Experts of a small language model.
Size: width 256, vocabulary 16384.
Experts: 2 picks a token, a shared expert of 192 neurons.
Training: 235M tokens, 7169 steps.
Below are experts of layer 5 (counted from 0) of a mixture-of-experts language model. Rows are named router (the router's row for the expert), gate (a neuron's input weights, with its number), up (a neuron's input weights, with its number), down (a neuron's output weights, with its number) and show model dimensions 0-255. Each number is 128 + 24 x the weight over its row's rms, rounded and kept within 0 to 255. Numbers have three digits each.
After each expert's rows: "comes after" lists some tokens at least twice as common just before its tokens as in all text. This comes from a sample of Wikipedia text that the model never trained on. Tokens count by the router's weight.

# expert 7
router:135143114130140157153145131129161143101132169178143091173139078130107167137076153141141115091140076099103128103141116123146118138144125136183072121131110140165145101131111102142134137147142100133099118134143124143120143116097153104121134130120123119134110126122144099162108116096120137160110100122118088141144151144148175136170140136144061120138119129110101141141122117150125126126102138130113089089117169151099106131122131105130124116148082115104098088120152182121074118133138115127125137114181132120102156102106164088174132077137075124098152141181151107103183123160153102146141159149137126135123121134108113111106129095092118122091106090119150089142176138160111145139134110139166160132111161107140155144146128127128193121151095156153152139104105123110133133131115088
gate0:110134113092111102116150150159143108113126146140135084118117139121096099114116131213117119110137136180111156126114158106136134090084117153155072127116127141114165114161157129152130121145143121144110149136132102107118131135111113143145102142117115146157064115102141144132123148140110131159112143117102109160126117138096144142168168120166121134109123139120159090133109105125080133121105116123169109133109103170160100159126122101081149125112108122131128103118101149125158139099136099120096115130149152111130100085110131131120132151184160097123108100121156180119099101157111124143074168130165130151150103186147110142081120133124130094131079122099103139167145147114113132117122134134058121156111155081140173102122145107125158156151147113135113190128106146135119126170126094
up0:111127149106095142153124149146101125117092092090118088130083145123152163148141142132114108117174130118152128126109113084110119104123122126081124113103177127134105147127149115108087135162113135167115122159115092100158155150143144106142132127135190129126100146119107142106150128101113084180116115119142094150102168078104146127102121131163152123118081090120130119119072129147138125139110137109142146112180133141131137143155116128117146135176132140167125144130124155152099133094118123115129164151148170140186102130114140101157107127174152120136128112117121144128144169079114154106104135111114163151101117151135116158130143132076154110138156155098166129119092141097122157090088075100148121176140129128176122136130107190159141173148109173125160125110146116134135098111142128
down0:156133135128077162138105151090145150142138112121129147134104135138128111128094124196123147142157136134148152142172099132153084137147101120149102084168105123141137123096111153152143106147136173123148106127114138110143127103125128121147158167121117119171107167165123182155119155140163137101114176150143100095115095116129122164120137152127122146171113150106123118143174110087114101148108192118119128140098109110114119088127086096142113092092111102154120149130119142110111127117086119135120120171188097182186156105155138116088102131135106093106154146154102134130150128130066130124092139110095076126146139126136123157107129129123118139106114135099167088144129134086128111109137107166165134154121122109109088119138171133147140138145137090135120105116145111108150102117130172
comes after: "\n", "\n\n", "-", "|", " J", "="

# expert 20
router:137129136165131146176117159163092107094125120148102148143176113148099108157066117110140091101100121112139120096170141131155133124154120122182118149132081139096151079122106131108081131115157114122107130164154127085108169106084135164130115155167152132114143135148146114147155118135117120121139066084128123146183133156134132146127157133117110119107118139095108129098124167167161085111136126135144110119145145125110100156151131121124103124117067080091091096118164122086131088146124132129108101156165154116075157092130141113115100099111134133143115131121100087121130122180145112108116147123108129114107131154102109129122134090106136153121108133141118139138139131140157134107138107148115179096170147109107135167144067164139113100133118134140135152123114110090154107123096109
gate4:142152169130123124135139151160092123128141120183128147124137112128121140114118132129109087122134160103132139113139109132171093155153173132135116131123136110151086149116120180140112167119177131127119124152109098151093118117108124149091174162126159119140128133180148122144136095146121137113122172140108069153138182131122147117104157133107163171131133114140125109126090130116094087090105107148086086134126123119129157098135128127096106100105108147148125096093132094198152104142130096092114098113148128143129122100092119118114130115120116124139122130095116109106115106106141156116201170132099181149131120111116117117155102083093155138061092122086109129147106135124138158115116090162158093119151106091148127147125069107156152125101116156112135120078136110120112126123130138
up4:147122146093139128133123134122095141126076146139151149159137089120187147088135143134077082167150161099151138134144115141084091119119119100121122123120129190148147108138143151160143129103128132145100123102144146113111113180114036106124116106115107125129129091124122149097109187138127142140150158127149096119090119117108134081123113114151140132124112112068107156118154121149134146165131166125142153108135125083108138163101106145089165137149080108145122145114155119114101119127125129124132135080102127110145179142082108129099134144136128103135159132146090133137105145196118136170111141155135116164116133095119087095151177152122154105109123148141137138093123150106084099135154131107133172127116131134134112102108111117145108115110125127157143177130107137129121154126151174
down4:121108086107177128082154124159143076132109149128094123096119145129127124133171134103127150179120109180076098172087117112135084143152132120165150115102101114115133106160150117147155108097106108110140125110110125121172128152135117108164149132104143102106161144090109147142156124088107103113141121134148123137107138134106140118120115171129116156099153126102123130123140119115180164135115146161113145142101106100126088145086170096117118150100164131126143124169122107140120117141162103119122137083147133122123095094115115116110092155156143131163128126096169112087118059099127098146142139176111114134129126151129123119133122118123145116188138141177087104080133138157118144157098169143106165123112104152139121130176142122119175114122157115105135181163136119147154133129150107
comes after: " |", "\n", ")", " |  |", ".", " |  |  |"

# expert 31
router:119139117146145153167124085173148109094110084162141116123156132129133127165108137119125116108133124110154123158128132128104074103158163124191107127122111138149099130143133134116090104146120098120125132142108157117121150099087140109156118118147144114108089147125117120131147125129147093140070085135145141160164114155144152156177121127111099088120067081116123116119164154158145128148123141128145116096129161134102136109123184125144120128152107115109101128113129160093045127124124141146104111137182098141109137123092143106149146131129126128114150129125103064135102101113169157089108155158120124154153101144111138157131125126098094161109105099093157148127190152124100142106164116158167157110121142145145162128110118107108148079151126152133132187135115125094151114113126105
gate6:140100151099112123174165084141151112113163126150130146102151117110120107175118123139103128111114125122145137156121077114129101134101093115122121108096095166130137130101146134132113166141109114135142165146120133154107139142099156137121121119161158157144155184135123132145167148125120131120121119136147146139136103129173107114101175147083121157079151131130081113116167111108124105097162145163148158132108168130069141139151159113110158154146147119092129119132198157136084130147146132156160122133160094150134125099153076138115113161115133126146107129158108112125110127145131148114117157138103113170151082114113103162087125145127156092166154138099123177126156140141148142128108133177076141102143168162125123148117122064113121155118169146116124149125133153145180130083118117
up6:117183130120132111085125142137111121171126122072114145118125088144108150115161152150115080145096090126120138152170120127092169185145133143115125164103122136115143149109115110104113090125155119092129149116151135108151121143164130138156083109116118115132124125145115132139110095144125125120155129083099128151118117101133110153141155077111155137133143140151122144085158174156109112155110135100091092127097082138130140127152093140136098118062123118142122109115104150121159166200090113117136131160114125141066117139111146113128115097133130099105129138126153194134103133106094104145127129159138139120110152171108115129141138136116092132106105108180130122119055115121134106090142134117147141119183082145121126114130133115132145145071134131136155073107130147130086146116120145
down6:135157179121143136139127174152152075100136116068098115130179170129118170132134118117144110098134105137132125123125102165052110122127157139124128162055116161159108156103159109123137119119135149144148153108171155119115162166164103142126163089156129138141165113168139110171132170142137121114133098127055156140116138134161107128177137134123149131116140111197129149109149122150135060122143159119142128144183164166104121130097129143113136134134111089162106158160130160111104107142147154159095106128146132115132141129163169129119132097102154101133138103156117109109093159101128136122138134140119156136121104116143081140108124134123123117112095092115108127121143098125171149096108109134137153124136112133096101127150126108137122161141150117144121106098115163129152135122114133
comes after: "1", "2", "–", ".", ",", "6"

# expert 29
router:113151155130131177135127137137118150084095130169153116126143113125106164159151124120150083119094121106086094123127138159144128143134128167168115148130147112117116080114117099126078083128139092141112140108110128132137146092113165093155104145145131127130133149125092130173145119114114153123121129065136100130149123178142159197116140136119102110092107110118110097124094122169135111138095127158127106102149137125115113120111132093136093137119111110101099156134153136091097127091085162104110099087146150143122163081106150126129142106069105115135165114183142092115146097131155103139129138124118117141119122145095108087103120125127147144129122112101139101180164158151097115102157100169163175132153111110115151155146109122115138100150142165147162120123090153095143159098117094
gate1:110079186157135166121139130102146149127111106174140154105103099105126090148103089155129086130114130111109129119141135135119159155158135147131118133126160133102123127149153101127103108123119125100146123107136098134141115068106136143138121155121135139128130161105111075162141127148170148096107141130144155115121076100124192123102144150097147117135116116121135131110104159161146108106123154106127166124134150122168149102161172113125119117126105096113156122110162150139142093150144186165087138158132102144144155071127112112107094100114145149077111133155146104152153098145110085143151136129158123149163132158127104099174104119179074145127184171112093122156088125155112152142122151130140114170141144146128120143137162104122132103146100123121079140140130095112156105112120101
up1:116120104097131058146146165098145136121087123142162122133125157149069163122081139101124151133135132128172146139122121099123169147131134131130150122178124100118133132105127113113148155153130115137135145117128092106118151111083149105137112153142149161111156101114126132132110103142145110107095134150152147120106143132109126115104145127097115133120155102125137137158128117150099143130136202139134122153185168152125161072137141115115132093092077141125060111110136154135113103131147104093149129141166114107141155127162106155149108122169121104126161081135095159181162125109119133132131080181143090091151119125150124096124157111095161154106120137113105124175131107108141127156130136079130144119144169068148168137152126155114186155128104106115135112131141126162136133123112145
down1:184145112159142166187095139114103126176164141132115136099059121087120128109100137124090152110106136086127125132095135149115124143146147112167126124142121155094129161084121111127123126129133113124110104150131144111099087132142137134093104134114172156135173158149077160120089129126168138108117107166137108068084144096118113118163133140106115134151082143133113134125146140106101140138102143104113198131163073121085114139068154091153128146125095096153117161123124120123111091188117129116145175124125096143105122118169119145143131119115145148116135120122119127109121116106110148136106115174090117133154145136136089119142137106116124113189105130161160138147147143114141126159125150106110173156122152118135108160167127102100148131118122127127116139107092100100129124109095127
comes after: "\n\n", "\n", " \"", " '", " with", "/"

# expert 4
router:082138115113121114113129154158134116090110102154095152140135105141098144150117145085138085126108117113131087139146117138137132129142133144168092128104144138119122136100078122104135120149130095140127105162140160111099138098095196149150170170139125108079101116108132096171147142133134146160121126071125113126140145156193137173106128088144121090145062102112093127164142127159123132127128123135113094129158143117113087117135179113140138107136128136111098130131132160130123120119124129140110127127201142109134154131131200127173107117144114117124144114132141071129135098118126117110157146132094119144136136130123105142100154118090158113138130117094171119147175173127075168070113138162140152129145119109142139139162134121144132119127123142143161144119090130070154115122118093
gate3:120154128115125142147169170083095161153112111140141116150123107110129155132125128116153172102139169137090128104127130105116073102135122152128173111140161139167090126114115116126097158135149090146130172106123154115129136115134119122142122111096133168087134108186139138123075142131171111122109102119155149127144109166079065133166098126088146133137126167105123156153156136111137113118117135162082124129129123104128140121128070183109142135138123125133105131152124089138123125096114181100144149140087121132081110112154131081108164103134157133110078148122128071143130116130139141137161138136102129171107120140126125167128117090141203120151134131166109107105160109089165134128141122166118113130143090165111102098141135125090110147112119109147134105137091126165108109125121122
up3:088106133084104122075094151110146141142150138125104149132133135145156161109145170139138147153140092135084098107134075146146130087199110125128147116114155125171120149124164147115125117146121134146118147127112113142160113114129168116131131134099167143116150181127108109100110153123146175112079114150106142121117110143124109181150145089106154119105137171112113145127136120106159155144103088100112124130141109104101141122129096168113136109142143113119144144132133122122132105101142145121165117160108113143088130093127176088102117117105129133147080154116130152099160116136177139141176129098125122138138108143139143149114132089166154104113109108160105123149142144105113135089116171141125113129195150111067099116171156138141095148111129157154128110124102073119121106114178083
down3:125099119125115103156106068121153117137119133122084141146146088152143101145130168152119100106124107103157134112159156116189153105070101115117150184123114106117139127152110147150157160137156152150153115107136106144133156115130095129166100133088065113113153165115124097145135137134100140123135143135137112128133110161109094154136146090161111152143102140138103088101069129156141136123118129114119130142104116167110141112131134102133152122082118095149158129129121145106098088180087114142106107136115132120133157112141157119149106113117083127103145096162149112164137119111087124098126085138118130166152118174142180116129127122128140153147114142131147098137146113149099108125081120102136109135117170077137124093084116160171123135117152177177110123107166143093140115149087113
comes after: " | ", " ", "| ", "; ", " (", ", "

# expert 13
router:108124121129151153157103165132132139134116086149127098119168137147092147142116102135127117102087111116140106142187158116128120135121124121133117116105162134141162102166116096116122105155119094194068106128139169130131130096124160118142147101129123131123118113125123104128116151108130105179069100075113131140116133148153141144141156127166084103151091124075132114142133104157119100164120129102147142130128133101088143106134181106132145084135087083103121095103168141077109102109120126161100107104123138153122132133130165105133137132124128110112124125151136115096137091138137146079137166148131141135112115146080084120058137134143167144130127122121145139170122157117105116122160107169180140099101115143120115111171161126109137116127135151156139136112094093110122158152091069
gate1:128122124096109115135098137121136165168113125122130145126128107095147087125150109153126103113144102120104148165126185127169149140106104143144090158130153131104158161133141129117166126115140066126124164131143134116119131124139143162121145118165093122152154146146072129157108136140120157139131119072154160136173112136113126122133136153157158129095145180142138109125136106159130125129158140133157159136093161149151126111167143136139115097096132128138118142198111138116110143135147109122170088167135125152183138110127111135141131119133166077144119117118089176125084107156093129114137137097130121124125173095145093157135118132122160129153118169118151123131169089135146115087133098159090145095128138149138107084145119074185097144101167117159096130137130104109146105111090182
up1:122133120123134119153122097111154137111120113146183104124109150132126120151158137163102151144120153124143129141143155147162145122143154145108101121118104099115120130088109114148053150136142107079139145085128103135152151134151098124151107089153088145149155156090149152117146143108142145130158130134124152146083122147180145117131093109118112114141138138128189144125160133092090168114130081121142123108132151138138121071106122083124083117122140149058099173101137131151084122145157165101145109123141144107087147121148124115128096144117138150133116121108136120136132128126090103114147154117109097131120125139171109129168144090098161115154091140111125163119086133103127094169170133183171110158114107118145085133103102145048130111171121153113111108114124096143137142125136143
down1:114132099182118111119128173178114087093151142092125123167112105113111195154135147143126133127120111135128166113121139099118106125139127113146145134152079169154115106155141119153104113103103120130155118100084107126118133132139094171124184126127150132130115129113121114134117091103172124138100107125097149159150151096132113131145120136082148112130093144105102143117161094150116124116123098120107092158155117128111163135157154117098124134151126132108135170099153112089158134122183111135141135107090093068110142157151170152137138139152075130147112172084116134115121109135141120187135113110124106163107174159112160159109165087070134133118125122113095094137104112132123081144153134161117121125116133157137135092128188150102126107098133159121135156119136132128127128115171102
comes after: " the", " The", " of the", ", the", "The", " in the"

# expert 22
router:113111117134127136145135122130111126104105141161113129142140127121146140124095154080144086104125091100139106147138138138126115115129140152147115123072117155148127126145120134139127082131126119137088138146121180125103178105079145136145142142175143143091134142149133114156149149129120125151135107119121098137152165157154171130121123106141050119140091092108091105151167154166118150132106156103128120096114150101119114133100148097140111146153142090111113126114149154088066104127129102132091082100152136124111134118104156067176130123130138103107132143171142112132119129136180124108095162146106136127140138157104129102131151104083113145083125140115167158143126156138105141085148124173155145127102110135152166141149111123130160100103137145138125202132088082090181134117115092
gate3:140096125092142123138124175165140114137127118137156092158139152149170106157125110138129128143143127108179159146115101185053105103129104161130102145153120103146156139129146111132119125138131092082118141185123130118098149109137112183104145137145148149158166153125098150142113088116116111108141096134119133142099163148150111078132085124106109114106119118109121120158174105132148153124124135132114119149136075123088108113170151141110174116135117125145112119126168114124116148127131156153127104148162131120120153125121087118121143123062132104120140167140136154163132137103125164124196104119120133084157160165097126150141107108132107139122089077142122146105151104133114122166170137164129138110159188119101082134124168137094124099131108181107148158137122138127149137117105128
up3:151152146173117124127150114149116142125120134111139117156111152111115162192144138073142134110135114114095109137107107132116119138149171086122117135118115137059131104151121123136129111094075110158124118112111135135065107115145165080095116111103129105127093096087119111091168094132149138153137123088110125140126102118103148152101109134147153132111142151124104178113115119153132160138112103159116148167128150101089101112091148113138122124107162146156101132117135159070101095153125101089116143089050140125127163086118085140106120112129117157102164152170129106096152146109154134120129171113153156118121125093151138096158130141134108122176139164117079114173126163111121114125108144137149135141103116173161168105152140136131149135131119093117118137134107152106140141153111129
down3:131111152097109113085131112145155162126139087145137125116127138142188122165131157059149105098182122112123121148115152170173130146119104096163140141113165169112126135146097123141133110133140107076104119106143093142091118135099089122112098106183146156097147112118116096123181109133105141142131103146149187124149099098080161135121153105109111130129172123105106145117132159119127161096144175116132161093142131159126111141176119140098132093088096109113116163124123145125136146101153147124127111174126150105118137143095162138127100136143118133118145156122137149114172141130138123114140114134125094141135114168110142119111141113101088105141071111140130127176089128141141091146095115165121121101111113115126091144130124132093143122194138107174084135136126087131106143105146136
comes after: " | ", " |", "2", "|", "1", "3"

# expert 15
router:095170131120142141133124135132155094117134114153154143090120103109123141121089127112140100129126092077128125165123127129128101139134152119134120161111163100141143148107110092171128150132109110154100109131131146121057155114100152158132186133172117137163132115142106103155120128141124099214114089125135107144106110193143141131119163082124104117109097121062113107135118139184116090136101130100139123113104113151085109105119117113149119131148126133120119142164115135098099119101116105142151086097129140130103141118103146127160102152156094087087167152139121064095121110132159151105129145132134124139136126143130120135143128079081126169103114133117163130165150135151126159129132121149178146115116154141129149126136141110134128081147157160150158129124079113091134137101115073
gate1:123181160133170146140142150124086097137118132095090119091122113132122188143109157152124132132110134155141135128109154143151101168118181101152131130143136100117139136158131117113142154106103094144128102132095092115138110152122117142095180150143107110079136158147149131138154100144119127118149155132130135172139125145157131116131141177111155107166160136125161085170123114125130098118129169114149113163176137159145128126168109103098131103112072145154147132160124139119109106135117126151140144130131096165166130160157114128148137107136132076092167152143118105144099123167098095103129149107129149145117151140102140096106076114151175122160120140102100075104162118173145102122140123157137085149155129118137100135106115156108099066094136169161132162157102106136151124127123146
up1:128141146175200124122133148137119167172076121084113134138078151116105103140083095121161143125115144146109117150123157140147119135091153125105078135114110115114090123156156129107157105145128102115133098133121112141121100088132115162121127121113132073120090170089131103153153096138107124123137088125130102134123133141102143121160129097124102112143112126093111144138079101083166156118087148107130107172141082083128101172098138137089112085131129216138111138114129121141099117152126157122156104119112076131153102124167149149131138140114164113095128133137115121116138115114154096094117116134173122137088126127168124106152137084110119122128180157109140121118122159125147143178131144143141133131141097104091146133108150167124147099134111131115138147137156140125136173129096140
down1:102118118114171136074148123116097105104129171124109125192125127132168143135133106110122155142120112138152142145126153139109124140137138151098159129125136135143162076132148108143129133139130109111154121172125116122135163128117127117159096102101143134110167106144139124124119136118163179121167186134142087130133115136109141116089165192119095105113139111116151113139132167156095151106105132143113121125099125135177092131150098128151125126128141153171086110142167123118142087129116069079167169157130130112163145137125161126098112119103163127142121079164128132128129142094060090168110144152134134136136140128125113128148101148079121120145131119110063178151083147141187129119094123123152150115118143162161124167125115122142149141104132119165133134165150153113110094099113140
comes after: "\n\n", ".", "==", " =", "===", "\n"

# expert 14
router:123108121134138129162102141173143131113132129172135132168139092136062156134116105149113097094091099116108106125161151124165116132175117153159135134095124114128106153126095094152109119168135117133103124109114167103125142069123168149117134140118113106151142136108125062134110131120108121166137110071111153143128130153192135139164107115102133102106099131106116140114093139137107126138130135128093103084120116139113088119095142117133109076128103127122109128129145159115104131138150091130125097113144147150132167109101144074105104119141108114116160166146125101152171109143161116150113180132121106132104140160118101163141105121097143143129105126122148092139125175113121150110141125147136192063130156134085132095162135127141119103169173146114169126124079127130152117121089097
gate3:155140129106171136156105082113115190106091102126106127154098136140125125097133126146115151122140089112143154124135137137163120141153146143155154116113149119158112147105127085109082098159112130130161155138131150115134149117070106151135110105141134130113097110149128135098109103133129066163155095144147153152147154124135126141131097126083130098143166098116130117131075130114097108146132120141129137111129152156140113155150132154116105097180097086164082100151116156097157134100100113122121112123134102142124087191183082133118095156092132156119111126169123125101139133136129078134171114117095111143101167144123141119128141116110124113100135151121136089100149133132067122149134106129171103124151141146108164140154145122118158094097125192114173102131159149126143107159142106
up3:151097154132149076130136131187139112141111119132104101134065069121130100147147131091143115162142130125108114150132108078090130138103071126131158151116134133163116130145118137129153076100147102163140132164116123131147127104091139161137164124171109128092166153138152159152145163136151127124132106123085127102139127155128130152130103157135167135153160147138152100137113118160108122141116117164124160128088114078120089125139144179123138137152131131148103135165123163097096153098062124148140140155112165154133118130119099134102117085143146095139108149137137118164142140100102154156090150123161136138094148137146120088128142138120153105128132137116098085103147156154098188125086144139085127097103125113149160171108155106136150147120121107152123141157081101141115134117154152
down3:142136138121123124168129104129080082108130160120101130124126112112086167154115102141155148145142118123118154141122142164167066103134130104115110107126107098163185140173130162112143111148138131089161153106172131138126121081120130152106116126116106132151115137160086132130121063101113107125138157116132158163151126143141191089130126103127158118116192104099189131133143159133101138138115088143120136137116095085110194117114084155133155127204118112160143131120153144164121124163129095187110131128153111105120134153129116116126126143164165136158120118143111139122116138132107145142119122112142137156121146159135173118126168139116119123135144160137105146112124139106092122117104198135105151103145135152124114093115101115148132128144133138127156144132077108165121095156114109
comes after: ", ", " in ", " (", "–", " In ", "In "

# expert 6
router:122145118142124128119123121133148127091113130157113123149116106115116149166128122095157097080129106111136123134143127115138124125166130162185121123089139134155128105129144126143120126119118109205118143133121164125109137121102145121168152142163137126104116113121102139151153159113118135160111124129119123157122155142185128174121147128110093127159071102106088101113117118165148146131130127115139109093103129117119129127111130075169094152175110109118101167113154138094107132112131124106098126120160125113127151077106150112149119123097130105140153143158170118128150134119171156110086164135114102156111173139122118142130133113122135142091103117129156113133153159176129147139113146190182217089133146097153148140179154121126183111123139128136142164136071117103139143136082080
gate3:111128110081153148108094147126143153118152092118144167150176166117127164135148126149149145118092128143137134152175115160118094152134168146135160119154172107106124120118106140150133124127155145151098165118098138106128140142146145105126179144087155097141100123118102150113097142116124156104125134117140150130112113138086164114151110127093068107096146165159116141099100113147112088119166085118127140110158154126151149123159089123145107129127113151109087125106133144106080127131092101113155137139154133106139120169105157135154156169143131148128084099124082167125112123139107128103120118132115138153126107089118087103144139096127105150139096144089106087136130100105161173136145136099095112182180091127129106070156144112146087139088112105119130087159106140129123150141115155
up3:086153114112132115154101118122165146086169141185137139117132089175184156145160125160146125089146133145161116138146151151108110138151128149119184118111129107127134156137108179124116115120078112188117098114121155085152134111099136147134184128114141106113083148118129157167130139113147132122181141129117118146131137123128159142143077111149132108107111139129115174142106127123138093099137127114108139149109123133125158160157131132168127122131127143129126120127138148074133118140107137097182104116128123107163102148125170128142146156107132131086080098111073148110123100099107140094149121122122089148111128152167105122127153139127082144146113146103133097126144147140136191123162124076120154132130177098138145117174118116124114157102173087103170102155100158117137117129111133
down3:092137134097105128090084162087112110161139136130130172131111140178106135118158086139124121126144124152167090119117138151154133141130093131131155123134121135121117096114152148127145146087155138098140123115107112131117109104137094109109127116150114107116136106149120155123135165140166111119127115130121135097136128118125180114098083124099141098086155091157137113099095141101152136093122144103108103097127132136138115188107177132166094139109110127161132161102098104113139160112146111150127087141114107139161132139070131119123136139134150109095128193072111104105144115167130091130121085133131176111176153101148181148104113094134097137154134110077149135178126141108112106139124134151117139082148071108068093151132133120136133133098167126126132123105130168157112121092124114
comes after: "0", "3", "1", "4", "2", "6"

# expert 16
router:120150167133154143154129136133114151132121123148096142152132113124111160121106126110147087068133107096131117157145107124163098155112111140149102148112133114138091075138132102129117104125123087183131126131142150112095151113123172180143148194180134129126114125154113101180122124119091141169140139079116146158140130136170139179145143106107107113143087123105131133135102126170125105107106130117121119096157142130115072096122151109101087136102136106107124138144117182147116111124136088122141101085133110122109160122112139124117085133106119118114109141134143112149175113112144097086106147153110130131139123147118126165138115132134113153092124107100146120151120169142112134113114156185137166077135125156111140147160103133100154117119108159186180136153089121120157134134111053
gate1:097121133082136122197123154132172095123111158173135142153129148109155146105139147141124117125105127117106076123128111093125119148136132111113138169131136140106127153123123142096144128141196128142150128153176160117151149136174167141131169138089128115116151113161086139150167119137128137129121132116090118136092089107134082160101111131079150118156093158144118131098076103100098125159158110140139127125172118098113103065162084148129114087183122123108145112125157129149154127169147118142156130171106142094131101123131149143094173117115155145127132111092133110095125097146171124117120134114113121119124134110080132102156104157124142117095082144116111093155102117123094103105117118139141135104142111137121142158147083108113097157147105155144159162126100149152127150119155095
up1:113148139122125132158143171120133119138156116126153147183141139158098113130140157172113112163138130112129110128110178100109134168164096128097181165116111117087156143147116148142146102131132098158138126122157137131132136132115178132154132160069142102110164078140115132133080101155121134115153090144100164125102158151105087113122079130166157147141115143137068130106082100115163104128112150160164139123099178122143139087094146132178119123106150129129143126117152143131168125174138155153123153181104173085109118130140149116126086098075124137164126134138124118125117092140131144158133101134151128121113152133154139143138118132128107134116106104115077156133129124104150143130145152132112145078113132111100131160134147123126139174072137137145156173152110134143147133139105082
down1:153164145121082145132114130116124138152154114112132131122126085150168143116133119158119120161139094090152161152129143135078143117145133086170161118147182123096147094110133132088134133122115137128122150114107124134132146134172091090165051147132150130174155122150134144111161129129104151129134148097107135115160134091135146147134098120129136128117144163128148114135144070154152154155135102160137076138111147104114132131110150114159153096165122124056122113137107171094107138156176143150098102134125143115162151129129158151138115132130138137105106160165114107134134146056131149153154173102173131130095113114110128116123126158151136127127141141150114184119115090110128094065138114077118146110128099122121154159143182147112147151108133147117146127127128111140142146123184117
comes after: "\n", "6", "3", "4", "0", "5"